config.yaml
activation: "swiglu"
normalize_top_k: true
norm: "rmsnorm"
rope_base: 10000.0
qk_norm: true
attn_scale: 0.125
init_std_qkv: 0.0292
decay_shape: "linear"
final_lr_fraction: 0.0
train_tokens: 560800000
steps: 8558
Below are experts of layer 5 (counted from 0) of a mixture-of-experts language model. Rows are named router (the router's row for the expert) and show model dimensions 0-159. Each number is 500 + 25 x the weight over its row's rms, rounded and kept within 0 to 999. Numbers have three digits each.
Before each expert's rows: a language model's description of what the expert responds to; "gets" lists some tokens that make up at least twice as much of what it gets as of all text. This comes from a sample of Wikipedia text that the model never trained on. Tokens count by the router's weight.

# expert 31
It responds to: Consonant pieces in foreign names. Pieces with j, v, z, ov, aj, ab inside Slavic, Hungarian, Indonesian and other foreign names, such as Muljana, Torvaj, Adjutant.
gets: "j", "v", "ab", "d", "ov", "av"
router:528501472514483481512465500468537486507525484463528531493498539523501545498481484507508491444488528473527538499496482537526512511543480517481530468542519505539477511452538515489469485515492521485497459522483512501456499532503503521487485484517509539480517500513482516469494503551506449483532489485522538475512565557527482507489497502519512535518507465477488503526506512496509543498482508530552483486540497522476494492473477538476512501559549524469486529470528478505534520492514473

# expert 9
It responds to: Vowel endings in foreign names. Vowel-final pieces closing non-English personal and place names, such as Chinese, Indian, Arabic, Italian: J-ia-hao, H-ina, Lorenz-o, Bisk-ra.
gets: "a", "i", "o", "u", "ia", "ai"
router:548480483488467500533445510473480453521526514468479463506534547513495492509493435510513534517495513530483522467496502508478516538515538495476474531539477472502493490494514465532529501520458517521491549485500482482520519490478499507555472524527495453535489486521466516509493458500494548467477487446527529470464516481489478519480484465500488494473482515459543517523515533479507467531511482506500484509461515507504500477473474512498443516519494493482467541482490507514461521482503510

# expert 11
It responds to: Table and list separators. Pipe cells in wiki tables and semicolons separating number or score lists, such as | 6 |, 2017; 2018, 3–0; 4–0.
gets: " |", ";", " —;", " /", " —", ")"
router:527505504488483461495485532449472514529541527470519527503460476515514493531537512517509512527511489455463497527499530490524498479509534514542515449486551477513468538496493439534522479517529534516479503485457519459512496523529451471521516470523481536503518542458517462463487512522489483478490509526512486539524474514487481522521498492505515480468479495526468495503477537474504515477538544505463496462549497504480521453485468516495491530508479502490525506537479487490520476515520495

# expert 58
It responds to: Initial S consonant pieces. Word-initial S or s and consonant-cluster pieces starting words or hyphenated place names, such as Saint, Since, Seven, Sp, Br.
gets: " S", "S", " s", "r", "s", " J"
router:533479506550530509476480489520490520457500505519528534507521473546498497505499528491510481465475538466475531485524495477529483475489452494491496508468482531505481498476521504471485532461511519499479514514495525475480450476498507528543499536498527488560524539542542462462475519507527487507540535469523532527517542488485492516532483535483460487548461535511466487500468480520524478484491504469513463516457521467453467492492500517493515506459519525494514498478484471472488502503534503

# expert 41
It responds to: Romance-language word endings. Final pieces of Spanish, Portuguese, French, Italian names and words, such as González, Águilas, Otero, des, plus Paris and Jean.
gets: "o", "a", "as", " de", "es", "ia"
router:498489484494494473487470523476475501498513462459498513492540482529499490524478501454483498547545444518503539463526521475513476485470498549502484520512528471505513500524506500509505537485456495472461504493529499473525509463509503501528510519530498506510473504561487494481509494504502470459450493480518534497503501522478476569469468478522508515488522479532491499513501488508473438499472471505537474450489514482489519450489456458523533524508515494453479533459540507495468512483504470

# expert 26
It responds to: Two-digit numbers. Two-digit numbers in tables, dates, decimals and times, e.g. 15 shirt, 45.15, 25 January, 5:23.
gets: "15", "10", "12", "14", "20", "25"
router:497498544508499506537523483448529511505479510530506496516529544495496498511502515478540515507459519566491492480535481458490481481507536458488510545484493471491547528514453498451471528472508504508517503497512520503521507543496520495525476525519475507529475471495553490526516488473477483478508455472501449486531428458483523522486475483495500511536542522477517513526513513517527499533486549499521497495472473474503522511491480449532489522547479525509474498526492463468496505493490487

# expert 5
It responds to: Initial M/L/J/W letters. Single-letter word-start pieces, mostly M, L, J, W, Y, beginning names or words, often after hyphens or parentheses: -Musharraf, (Music, Lang.
gets: " L", " M", "M", " J", " W", " m"
router:526500480498506523489541465504519517440521493515517515515527475511514472506536531478534502447494516497513493508509546527458537476570511492486517514525447503523473481490525484488498495558514492518480510542502497489490466494511548514508465459501538456515509506489472468508485471487539505521544455500501490489481541486505507480514481480490491461495484528505470548501529481452534487475481535537534477500470513476486473520517465527494520506509502517491501513500458450474479466464518523

# expert 25
It responds to: Colons, months, in. Colons after infobox labels like Date of birth or Height, month names after on, and the preposition in before dates.
gets: ":", " in", " In", " May", "In", " October"
router:505488480468460476471447501514506543525513511464551496511531480531526479534485520464503519520496520496457487503509524491489479518491448512514520464500515473521482456485481527547501556464500516506478542474470513449490500463509506530484523511477520464522526469492486504529464515476462495550537440531511485508501540492456471506476469453500477500506495525471482487495506497499484479481487490517474489505476483483504525519464479527462502499471510483516459463511509517462519546514524478

# expert 59
It responds to: Open parentheses and name starts. Opening parentheses before glosses or dates, plus capitalized first pieces of names like Cor in Corps, Al in Albany, Ad in Adolf.
gets: " (", " U", " I", " Ar", " Al", " Mar"
router:486497522512525525510541531506497493433537477481508501497479493501520503501515508546464475536515479497511501487497474538498486463504491518528515494485525488534478460510546492495478429500528508493541507486483504521535475466477467537480504521509523525468551468533503469507493539520496533494526467497504496448531484496521556517522464526530512466530518534468487511459451502464513483483494508539499491488471554495503525492513502509504526492528465496532502489525524545547522514532505511

# expert 40
It responds to: Capital letter starts. First capital letter of a word starting a sentence, heading or abbreviation, such as In, U, I, and letters inside acronyms like PMP, WBA.
gets: " In", " in", "In", "A", "E", "F"
router:518499484530500531482548492522512555544478504525514531507508458508539477493540499544496516488527493471489552487501487524489499467518503537463500484501502491489499490432520487496478469474525468509540511534515517515511508460474510516510458540494535480524532476454494488508472536493477446513549475489510532525516537466512528511470474482530492471473498510474508546463490464484521512485449514466512488520526496447475479537506472520508497515493490527486490499535493491482448488495509509

# expert 35
It responds to: Determiners and possessives. The article the, possessive pronouns his, her, their, its, and possessive 's after names, as in the tower, Jerry's co-workers.
gets: " the", "'s", " The", " his", "The", " their"
router:496496514466495517496536548533496496528511466471495500505510463487513514486493518498467454487492501516532451500466484502518509468522486465496485512475510554473460545514498444475517466512494505478485478511524466509520513512476529480481530550476487495484492522533485495477480505473515493531459521493494492459510457503515546468495497472546447496470522497541505485513512481519446508479537553512550498501526481506515487461522497465457440500516524507508482536488484489476516538477470475

# expert 60
It responds to: Word openings after articles. Word-opening pieces and function words after the or a, such as et(hnic), histor, known, such, La, often in species articles.
gets: " The", " known", " n", "he", " et", " such"
router:533486485472483487472487532500527549498509489491478536510501500511507446494510520516508519484515522537509476475508444489483526508530468554508510517457459478535503507512472532530488481509478534503493500480528494473526513436542477532482513506518527539524514480535474529483493516487525547480476473477509480479518496481485459470506546478492549476472488526497499528489525511498492507497495522493493470547499487506485499552473528491551479509529484479551550488529511444509515523466472481

# expert 17
It responds to: Dashes and signs in tables. Dashes, minus and plus signs, and blank cells in tables and score grids, like — for empty cells, 0–0, −21, plus stray $ in math.
gets: "–", " –", " —", " -", " ", " $"
router:532459476499470544456495470496505531530479469491553514520494491535518504531453520479498552484518552509479508489546480545481480503507524523513436508470510469495500469484495523506510522476488519520490536469503545464486481509511489550529500497518531513532521468512470503494473528513475518523537473489545538527514527490466462481485477475533516493484496510481502511488503495509525505510473461520482462506520451464463508525464518519486527544502487502487463481491515484468511529514501461

# expert 18
It responds to: Plural noun endings. Plural suffixes and whole plural nouns in running prose, such as -s, -es, -ers, -ations, buildings, members, children.
gets: "s", "es", "ers", "ions", "ations", "ies"
router:496497542525535536507473475526519468504459520454500477461537488514478493463497457482515529474475520513471506550498557513496498496520480478467478527506521501495523518506479507511532491487485491504469471506493518522508457527520504453491526496461474511500505554507505517527477492549538533486544539502500495526500459475516494500503472488505545475529471521518477489455470534506503490541524529520533491453486496480542521499560471454496481518504533521508501482491508480524467465536481507

# expert 56
It responds to: Word-final suffix pieces. Final pieces completing words, especially -ing, -ive, -ide, -one, -ore, e.g. Alive, Ride, Tone, setting.
gets: "ing", "ine", "ive", "one", "ore", "ide"
router:488465500514522489491485485462484461547476508508536476459498541522484550512478499458486528537516535477506480506517504479498482532496481488475498511483457500481475545504532540493493530470480531506514526493523531512506510536475523496546509508523525537502515459526491501502468461531511517460529472520530459533479463529509518496468475532537511557492475514506531523537516509533524511543536455486480511503530490503510486538491499500515440506471535469493471504474487467527493504477474509

# expert 46
It responds to: Clause-linking conjunctions. Subordinating conjunctions and connectives starting clauses, such as but, after, when, where, while, though, that, however.
gets: " that", " after", "le", " where", " but", " when"
router:497493497538515528479485482502480515527496503497521503521464494474486493525513552518517521522511482480477530508492500488514494474460494498435483489460470511554534504476437512478491517499512535498523515493529500510482463425506459508479512443538516510542487481478497486511496504485464497501496516478510531505498487508473508522497497549519535479525452512472531519499507450525528496554533486462449495470548495517483525523492550530488523507505512480530515479497477462512518550516479486

# expert 37
It responds to: Word-initial en, gen pieces. Early word pieces such as en, gen, ent, ind, fin, appro, as in Tenure, Gen., Genus, approach; also Dutch van.
gets: "en", "ol", " en", " gen", "el", " Ind"
router:525486478537486487482475512492491501496494468498547500493513539527545464515479536475479489465537519475509504470537514524484490523497545488510457522474512470494547487474474533498489494474486527481453527496484541479484472479468492517530496554519522523521517459488483551471474500485523514514518480496533519537481511481509474475508479515529542521488464502495483531498476551493527524490499517515506477529522478453471481533471527488456537538510499446534487501530532471480506517477543486

# expert 50
It responds to: South Asian name syllables. Inner syllables of Indian, Pakistani and other non-English names and terms, e.g. Shak-t-ism, Pakh-t-unkhwa, Kr-ish-na, Thirumal-ai.
gets: "s", "t", "h", "ah", "th", "r"
router:517477522508465541502484497476468489504510489461490498515471488458483513490501496472538473476478503461494478474481470507503504503506523483513488543503457475511506518494496534492486524493486492473505488475498525456548474498538505515519511528498479558487504503519490517515487517481516549571528517507524531491479531466480488451531506510522517515519496546475494469532539499490519530524543489498493490555470503474497523505478505536473524491560561501467500455491478536434519483511460496

# expert 34
It responds to: Latin-style word endings. Word-final pieces, often Latin or scientific name endings, such as us, ius, um, ens, especially in species names and proper names.
gets: "us", "ace", "um", "O", "ron", "ius"
router:541476474489465506479506520481493552536474494519517490483464497509498516523474467484517503510515551520498542487543509518481457516469480526497475496490481467468465472462507548498491511474467510505486516438501541457476480481531478510552496510515474483513520502491489505482472449506492534455517507499533539528503487481501457470463470478521509505513493531501502527495562460455518479464499468517496475478487464494506516538492535484493522532544501485486472490488527521506523531479520467

# expert 39
It responds to: Word-initial consonant pieces. Opening consonant pieces of words and names, chiefly p/P, R, f, d, sp, cl, as in Thom-p-son, o-p-inion, P-ublishers.
gets: "p", " P", " R", " p", " f", " d"
router:485474477519476486495466489467518520477536454474517496504492484496496527496518533472525534530505527528484489520505492498472463520492491494554527520464546468490522524532503492474504515532528516444452511513574517511492497489512480528489520451490534511535488469520487494477476470454474508491505484520505533510499525522506484516521497477467482499552512517504480477472540533429520500467501459504491493521445479496483482525519500479495518509488454508459476529488505497455465521482499465

# expert 7
It responds to: Accented vowels, syllable pieces. Accented vowels inside European names, such as é in Székesfehérvár and Hébert, plus word starts like Ed, Ab, Ag and endings ed, ang.
gets: "é", "ed", "ey", "ang", "ou", " Ed"
router:531482478547467489514520503508513509526512489488528498484475506505524495500484543453483503548507460477536498451522456523500491503470496541509489478509484465519501469495535508500559488495494512501498471511474527479532532454475518533522504497526521500474524500503485504505474566477511500509509497493522512513519454559489509529504462521509548503500517455477500472514468498506481516508488455501550551543518547488491521484456520523488507507519471473494478509552540535504445488493496470

# expert 10
It responds to: Infobox field punctuation. Line breaks, pipes, slashes, colons and field names in infoboxes and taxoboxes, such as Suborder, ZIP code, UTC, coordinate marks.
gets: "\n", " |", " |\n", "′", " /", "\n\n"
router:519495463480457477457513478470485529496478488496539529500511493533476453472485493528493535519515515471505518525527473503498517492519518515505482493496510486528486439490494527472532498501545519489539553474489495478490491515506483509499509511500529469501520475466483459521496496497477505475524533501521523515518493498508473468528543435509507528450491530459445511517526528517535487476470496526534480499490490513506473446474522518543508523493489524506526507472530564516538528531551471

# expert 55
It responds to: Syllables with l. Mid-word syllables with l or s, such as al, el, il, ol, all, ill, in words like Battalion, municipal, sphingomyelinase.
gets: "al", "el", "is", "il", "ol", "all"
router:519486509470544495507487505502506461509538501473516516503468468509510548507484532476462487465493495526520499504530517493484479535540525512494472549547531474506482481454522500529472526531458530474496542523482491485472492480518547498485521509526507493519445476500484544510505477499495526495501550496529526520465508526448482493484527489554527487534507509473459485539533524474507468521486516519519510479469471482479502533523487461473536507490522466532542514511493490458526534531485489

# expert 47
It responds to: Lowercase single-letter starts. Single lowercase letters beginning common English nouns after articles or numbers: t in touchdown and tissue, m for metres, p in path.
gets: " m", " t", " f", " b", " s", " p"
router:501515542486511506499500469491497514410556493534494517486524511509452473475526466504538509510469492487516499538478524477470524476519482480510474482551506519466500513511530482494495510511525504485503478537538459528542487538503523505506456473478483459524524508488498514537508467485505497473504517516480476488503528525480552509529517513527452534535507496545458481491482489474517495469507498508483489518455564512514433493504490504521522474499483540469498526494481504481521475479521523

# expert 33
It responds to: Final digits of numbers. Last digits of years, dates and figures, such as 188-6, 14,45-1, 197-0, plus million, century and 000.
gets: "0", "6", "5", "3", "9", "8"
router:469520511517489477487459448525483495527475546513527465465519479501510513489537494466529510481459529556490488494508476472473476489544524499497485490474493482517556472468500483479526516501455486529540511482535520506458512545453525505489473516494469519484493516539515521509513429482493508517491488451505484524508494449512488532456486466480545493502513492507527509493533494520473490510523535492499517489516467489547497501500495518514473514469515519456494473495504490467541526539542494

# expert 48
It responds to: Word-initial stems after prepositions. Opening pieces of longer words, often right after in or to, such as vis(ual), phys, ann, in(duct)ed, Los (Angeles).
gets: ",", "x", " o", " vis", "ro", "ip"
router:495508538537462490515506504532531496506514483513522547523504508499510530512495470492508495506525535538503483517506516472489497522515496476492510494527475462527524478461508535531547529463491520528479508501534513454502485509523480529459521513516507492536468478475494506455487499522470531503454477444506552512536498470466481458516485475480513453521454489529509460501481486503494513509465436475483512499500500496462500482482521528498504529463496481453471490459547514495549462543494476

# expert 52
It responds to: on syllable pieces. Mid-word pieces containing on or similar syllables, as in Reconstruction, Edmonton, Donkey, Con, ton, son.
gets: "on", "an", "or", "ton", "ons", " con"
router:505480520470478509510501489468462449523462525483472450519504522512496524486477517525474492454498494465535510517508523525544494530453491464487500537492529508528521502483484518535486494506497512521496526506514524520520503491475457522528507539533513515463503508470491501421494513454534513505474491472514485527435471512478490503509512488521444535557495515514491526465519500521487445500463492517486484488491496493482557510470441514522533507548513521478499517497500484507504529512530504

# expert 14
It responds to: Markup and list markers. Line-start list dashes, table pipes, heading equals signs, score hyphens like 1-0, and paragraph-ending periods before blank lines.
gets: "-", "|", "==", " |", "===", "="
router:489521463533500526491485517539521470506534512540499539493497484503512517521522502499532507495502439475554490499483505539507496464525496481446471510476492516470459531503518486499524452491520458518484508475498459555518553511501500475507537530526524482477532510465471502482498532474495536527488516532505508519518510461527481504516512477463476478472497520482529500537468522513498529474466527465482498488462523488464504492481494472476495426465487488521524520533523529478526528492460498

# expert 20
It responds to: Commas in prose. Commas, especially after dates, ages and introductory clauses ("September 27, 2025", "Aged 30,"), plus some "of".
gets: ",", " of", "),", "\",", ".,", " ,"
router:467523506545492468507516513526499452524523541501505473510518518511497483492504481474535471478530489533491459493500499496511514461488462472522559487505522510515507537477511508480484492506478485477534489483513479507473491525516514489449500463452486456509508508518490487483533461473559494528474503528484481505499473467534492499539464504533503504470481480514513515549517488453499474494479509517478519492521479483544525481552483509524473422463521468557520528537518496492520482538491504

# expert 8
It responds to: Capital letters in abbreviations. Single capital letters inside acronyms, codes and initials, e.g. ISR, NIR, SADF, Sr/TR, B.J.
gets: "R", "D", "N", " L", "L", "B"
router:502487498531486503474532483503506527540501532486520540460536505510501479496495506481521478472472506473448486513505473497496495472529552528530471505504494479517461495494521471453494475516526507464536537550533501472445492544499502536533459504513505482539508455456457487479491519482483497490535512461523515489487521484469489443434476494474471522499500488487532517506510485450537524468476511497529513522478474466507502507512493523475520519517521500521506464484487472451474502478528477

# expert 36
It responds to: Mid-word consonant fragments. Single consonants and short fragments inside words, especially foreign or unusual names, such as b, m, r, ir, in Grabb and Haarlem.
gets: "b", "m", "r", "l", "v", "d"
router:550484493527515524508506482483481495470557453496492485546487490465463536513477528509536508494479533532507512511519463525482473502516560476529517483537492477530497508471503493495472530548507525479505508505510514479473510560486502513574520482514524570511479524492484524501492502494487516505523522477520499508509530464516478499463535511526498522506509476515491503530504479492507520507453522560521498491513456488497510521479470525504534516516538527517497502477513490509559534535540463

# expert 22
It responds to: Opening parentheses. Opening parentheses after names or items in lists and tables, such as birth dates, parties, roles, plus quotes and prefixes like re, un.
gets: " (", "\n", " \"", " re", "/", "^{"
router:502503486515551519494500519538476519478516491505531507518459526520509521522508521534483501506539519491501509508509446499495507463558513536549524488490523491488469444524473487492503452481514510508563507479493502518487458487470468530502529489529533551529525459527481486486485545517488509533508484463516514503535473526506531510491468480489522483532477505519510482432493490486509505488513481534471492513440526467488493529502535495496537486529464491526487496499527557516529540506489477

# expert 53
It responds to: Verb inflections and past tenses. Verb endings and whole past-tense verbs in narrative, such as -ed, -ing, -es, notify, received, called, killed, collapses.
gets: "ed", "ing", "ated", "ate", "ating", "ted"
router:521499516519533507512465515533540453499453518531484459457490503497469507496511521465513486474470513513479481533507510503519501544500516472536539446480487519513527511508520475519540499478505505490529451516491504510517524507523530474471541474502481523538483493467480540509510503560529464479512497527486445513491513563534518480458523527497522475500494473534502512486467492493490483529480512478465511477514500576525511477518493484465449512456508457496490517499508487506497479490468494

# expert 61
It responds to: Line breaks, heading marks. Line breaks after table rows, sentences and headings, section equals marks like ===, and opening quotes before quoted titles or speech.
gets: " |\n", "\n", ".\n\n", "\n\n", " \"", ")\n"
router:492515489479535480599475469488513446458486494527461513492493482507517476527537503518473485505527421517500515539465532506532500468510475531475510478494488495477487480519503452493484467484527477528514516504511468523491486518501491493474478489494514504502510544512476482534519523484511481523494535511462502414496461484513553487470487482495514501498482495532508514509519504488430523478536512487474530532476512489497488498501488481482474464489481480506485475484524528500513462484526499

# expert 38
It responds to: Coordinating conjunctions. Conjunctions and clause linkers joining list items or clauses: and, or, as, but, that, which, including, while.
gets: " and", " or", " as", " that", " &", " but"
router:523491478546487453480501457536491486531524546528467502525480505507495476502506483545501454491519462520542514534488493475466498515451541464512502494493460515549476532498494511495459472486481519514537501490454490554463490508489517527512526468448488476497487525509506461501484524528467473500494503505509512522534527548527488510467533505529532489516469464540531482511495487461493510467531500471502498473506467506483497473479469462500492459525524496491511491504519484490501447527461518

# expert 44
It responds to: C and consonant-cluster onsets. Word-initial or inner c, C, Ch, St, sc, G pieces beginning names and words, e.g. Aber-c-romby, Tuber-c-ulosis, Garden.
gets: "c", " C", " c", " St", "ch", " Ch"
router:529511535512471526499513521491496497440483499501491529533501471531431498491487501501528501520492492524539528520471487480507506489478477505525504520487510468508520468497497537451534470511456493496498491511513519490552519544518500492472477538494536519527510486486548512533483502492490464516475518526510502487511535461466509515546491526436486469536560494457472476500521453483531482467507469493526503479466501495490502503514498505463529489497465527462511517459520462463530468469514476

# expert 24
It responds to: Table cell separators. Pipe separators between cells in Wikipedia tables of sports results, elections and schedules, plus occasional semicolons in lists.
gets: " |", "|", ";", " —;", ".;"
router:490522484471535467557524531493458492521539515522482507493477493489498546509561503551512478528489457470483496492446527493507526479478525519533572503477499478508468484512472488498522477527541471518475510492482492522509520510517476433511524492516475492493462552480490510473512514488501461454497530522484503526527472490509498512543483487498490517463480489508478480552469521501497525484479504506490490465484519542481504479510469467500487433484481490487496493512476505533525525493468531

# expert 15
It responds to: Person role nouns. Nouns and suffixes naming a person's role or relation, such as bank-er, son, member, player, historian, director, often after his or a.
gets: "er", "ist", "ers", "or", "man", "ator"
router:507490502459520503480512499515483453523517512484472495516525515499514516462485515506488502475487513478537490481514545537520462503513469473474473543489484465498508462533462466536496461490514484555466464510486535469493498533515446500516507538494467503462440482500463506519484488522462504459443495542516472531513529524508507472513483508467468470482537502506527527460522497508537527528485515461473479474503474479516534505501510511503484499506476545531464458480498510529491498485543520

# expert 30
It responds to: Commas in lists and clauses. Commas after nouns or closing parentheses in lists, disambiguation entries and clause breaks, such as (album), and "Cruz,".
gets: ",", "),", "\",", ")", "=", ".,"
router:511509482545517470543541483519528439535518516490526497515550508515505491519509506490530500482530491531504461487491518515517524471493454516505548513492521490528507554511495502507509483498467506505529489479520467504477480548533488507504528465470507472519489516539460453474506504484528506510496489518502517507507512460525471493532460498535523520471522485510520533530530508459524493510455517516500502516530472471507539507527477497540481438468541488544514506548513550485531487547490495

# expert 28
It responds to: Table and infobox labels. Column headers and field labels in sports, election and infobox tables, such as Votes, Apps, Died, Ranked, Years active, Pts.
gets: "ed", " |\n", "ated", ";", "aged", "s"
router:527482548495467538453480492491465534512485477494532492503466473534520467525479525484480535462503521493503534522520457493501457526484510490510459485496523490503542487530488503507491500496538527486525515464469509476499507516510495496511482521455533459497526499480496449471485477493475509478524495540504484500491459523471477510522540482513500518462504521482474492482448503520515483520558474451508500545493479481491461453463509552517509529475546486480496473484550503549516511519500479

# expert 49
It responds to: Spaces before numbers, as. Bare space tokens before numbers in tables and lists, and comparison words such as as, than, like, into, without, as in known as.
gets: " ", " as", " As", " for", " to", "As"
router:507516473482476501510517506517520539502472527471499499467508493517496481488464511501512504554554518502509467544506472496514493509445508508478524547508541535497480513492475485498495541469480507523457467500531466521486483493447503511530517480471513516476526496494514495506511521554537521488509486547494461489528475490545484480495509533494509503533477521491501555495460506485509474523502516488447478491538520498530507454507519486494520454564528533500517480522513507497498482447429491

# expert 21
It responds to: Abstract and collective nouns. Closing pieces of abstract or general nouns in expository prose, such as sla-very, ill-ness, reg-ions, independ-ence, plus United, government, war, health.
gets: "ers", " United", "%", "s", "ity", "ism"
router:479491522452483524491478457497484468502471507457508510503501494478482486514480493455427538500488521532485502482486492530451492503466515499498454477504506476502549462477491502509478543486516509509471478499492513496501487527510517478515529503489518480495547555503528528549496504543495524478525517515502511512499493474504493476471478470496533513488505514464490481464472529535524481528496486532477444446505480475568541526536529511516486539505501480476520472463489509542494479513520549

# expert 63
It responds to: Western name endings. Final pieces of European and American surnames, given names and places, such as Barret-te, Freiber-g, Follet-te, -ville, -berg, plus Robert, George.
gets: "e", "g", "o", "ie", "er", "ton"
router:511486515488496472478509539474488483487520453512472473520487534486470566504482516450505506507480482501481462497506497499539482493492515490531503504523512480483499485472472515529482526495444486516431504501532507480547505511463557486517516457515469518499464455518466480512523526513460525488468509494508534526447468540464477506520475460515519530492523465480560484503488517523499480494549496495506474488490494464501482517536507497534495519489496526483470496471478518502559531467506490

# expert 3
It responds to: Mid-word verbal suffixes. Word-final or inner pieces of common English words, especially -ing, -ic, -k, -ation, as in bra-k-es, exp-and, cre-ation.
gets: "ing", "ic", "k", "ation", "op", "ion"
router:519505504518458532501480514477531517491457530502509482502521524477499508511479494485499504509467533551502525492491523473467497535489475453520513469487521484486436555477529532495525492496474507526502494506490501468512521534517507513494494485483512518511516476472542524476499525501503459508485544529524471495514486477478494468448542502474523546504508515497458501487554576514507481508514514536493492472506500470473444505519450517528495518502478484515508472465504437566509496483470496

# expert 45
It responds to: Prepositions after verbs. Prepositions and linking words following a verb or noun phrase, chiefly by, with, for, to, after, under, as in sampled by, win by.
gets: " by", " with", " for", " to", " after", " under"
router:537469459543473503465505512524498531520519516509503527509505537532510529477522519510529505474516511493466462507526507473545497493493480498478485442502479504507452467527512486520449513510516497542489494489501525471459473502526462462550468499528512531497523501538498467491483503510506448530537500530510507511512481522517498521479507531478508446492500489508508538481488467517514471513543511470449530561533488480513483442486512524527521524530521465512470494461503521477518537506521510

# expert 62
It responds to: Percent signs and units. Percent signs, km, closing brackets and table pipes after numbers in statistics, e.g. 67%, 644 km/h, 2.85.
gets: "%", ")", "\"", "}", " km", " in"
router:522457492504463532447462488485511522533477488482547505526503481531523504524454526463489535488487554513468531471556467527476465491504508524483448504464508452501514486479497533527496524478491536504488535468487546446493483501507486536544499505530527517520529473523484493509472521497473502513520501491541548529512521501479456475493488492515526497488484528471496499485509487522528508500472469518491463514501470465474513517461505528484535551493500515488465484490527493482516529490521466

# expert 2
It responds to: Vowel e inside words. Single-letter vowel pieces, mostly e, inside words and short capitalized syllables like Be, De, Se; e.g. Sp-e-ech, Yok-o-hama, Trib-e.
gets: "e", "o", "es", " re", " se", "se"
router:534468486487528528471476536502515504515473471467501492492456475521497522516491505468482521483533526538470475487511485485490466490488552535519468523518492476500451487485460547524522522477469505492517553504482528447495464510551511510527506475529488509536546452543453504539485519536492526536472487464523483531485500503438481483515520495481487543492461519514528494496463512507503495484523484493493492506468472485487472530477491536517493529492499500486504536546512503498521542479509482

# expert 0
It responds to: Sentence-ending punctuation. Full stops and other sentence-final marks closing a sentence or quotation, such as ., ?, !, )., "., often before The or He.
gets: ".", ".\n\n", ").", ".\n", "\".", ".\""
router:480477476526492510508496493497508469531543503536502536501471507510512462479551460468473433508476506524472549529492496534484511469502486520509478526490462511515547486489507480518502508504522504543456456484528504500488482464475482455530494467487502514532522470520462542494488549507527521514502507460513493476513442506446488499468508507505513507482503522510547477528527483481526542479458485480473501475516474488505533520494458466465500473493523494460497492533475505441493485514492507

# expert 23
It responds to: Capital initials of foreign names. Single capital-letter pieces starting uncommon or foreign proper names, often Japanese, Lithuanian, Turkish: Kanagawa, Kęstutis, Bounty, Rachana.
gets: " B", " K", " R", " F", " T", " D"
router:515539497474503490512503494495506509418528481531481521486485484498455464488560500534497506513515462479512443493483513490493512472519487473522508473532510546471489499498498493512511490537500483474523479559523485518522502548511549516481449526458475495517508491508491485547501484483527472480532487475486506423462530487480568477507480532494476512527492489476474486495513502469508518490534503496513546509456558536505476504519503527515508478514475507503503510494508489482494460511504532

# expert 19
It responds to: Mid-word pieces, CJK characters. Mid-word fragments and single vowels like i, a, u inside names and words, such as Dubai, Storm, relig, plus Chinese characters and closing braces.
gets: "i", "}", "u", "a", " cont", "ai"
router:530456492470468523461440503488475513534491486498534510526487504534509499514449521461490545509497557512488530464551470540476479514503515517473458521480498449481516478480490532510500535465481540528475547476502538473493471496502479549548505513522506498524530462515486494507475504487454532490524497513537533525481525497475465488488496477525519504466479512467529522505506475525534511522478481502474485519509471459491506502468505532475521539487472528500479491475524490499487535515513484

# expert 12
It responds to: Colour and name-opening words. Capitalised first words of multiword names and colour words, such as New (York), Green, Gold, Red, All, Born, Pur(ple).
gets: " New", "le", " All", " Green", " all", "orn"
router:531473485472500530479483522481498511513496494553519507509526520520519500515463546487451568514498507543439488486529440503498487506516483490522469505485483515463537471491487507535485544500462528462521520484506545478461512492525460535513524521520501536520515517507487479468470513528458501529519517483518529512505492511498478468500439499503508522474487518446491512486502463513509480512481452490479457529485470536486515534483523492481543535502539475483512484477497495511470522475492487

# expert 51
It responds to: Verbs and adverbs after subjects. Auxiliaries, main verbs and adverbs right after a subject or was/is, such as was, been, became, then, itself, instead, particularly.
gets: " was", "ly", " is", " also", " be", "ed"
router:503509515486512525526481495504475532492504489492470460488455466488516488500491510476530483482471508513546487543514519485560483551499568536490465537497474492500516471454523501494529533507520496497531469471540458536528484492503497450483510510517509518487526525483505458482497468541480510479499507518484493504475492529535495534483478464519501469505494446513529524467494512533461505487529505489502566523525491562479536486523508498486495478500499527471500505541449485500529468514469492

# expert 16
It responds to: Narrative verbs, conjunction and. Past-tense action verbs after a subject in biographies, like played, released, won, named, plus connecting and, with, for.
gets: " and", " with", "ed", " for", " released", " played"
router:507510501536528513504505505511519501513488524525480479492488506509491485481557506503533470463468492514498483515496524514520496535502541517508535456515519543492511519551511456543537506480520506513571453503483472520519512510533501477468518487482500503502522518478497457514517489524509481498494515512480489509519524569537511506487542508505501485487521426551526514478463471487497478504526515468502528491482496502492522466492521470472425456463547461481480495483497471497516483500448499

# expert 57
It responds to: Syllable "as" and s-pieces. Middle or final pieces with s or as, notably -as in South Asian and other names (N-as-irabad, D-as, Dall-as), plus se, per, the.
gets: "as", "s", " a", " S", " se", "a"
router:532462498486449517451473502502522547526476497480537516534502499538523487519456508462492522496491539531462547477545471514469473480488494525479438505482507454491499505477492538535507526476474531505489546461498542452498484498506480539534537508516510525514541485529491490498473524493485506519510507488534544523493514486488460470491503472519512534499483546473488484494500479531528494522474463508475482529491493485475509513464510529481530539510513504480466468478531480510505526522481471

# expert 13
It responds to: Closing brackets, quotes, pronouns. Closing parentheses after dates or glosses, closing quotes, and clause-starting words like that, which, this, they; also os in Yugoslav.
gets: ")", "\"", " that", "os", " which", "es"
router:477478520494510496502489469474486508505489492466494469488537456507520483507513501559504505497485509518518508468513548509491512474467487540509476534502482491538491528517513513515506518477446469532478494483461495489459506534459512465507485477476476540505477541531467485468497507538505503552497548483504510500469452493476482504461466482523528549488461505520499436522498478488500464495532511508509503508523490463523504471496446433490526483481483487542544491457480473517494495505535493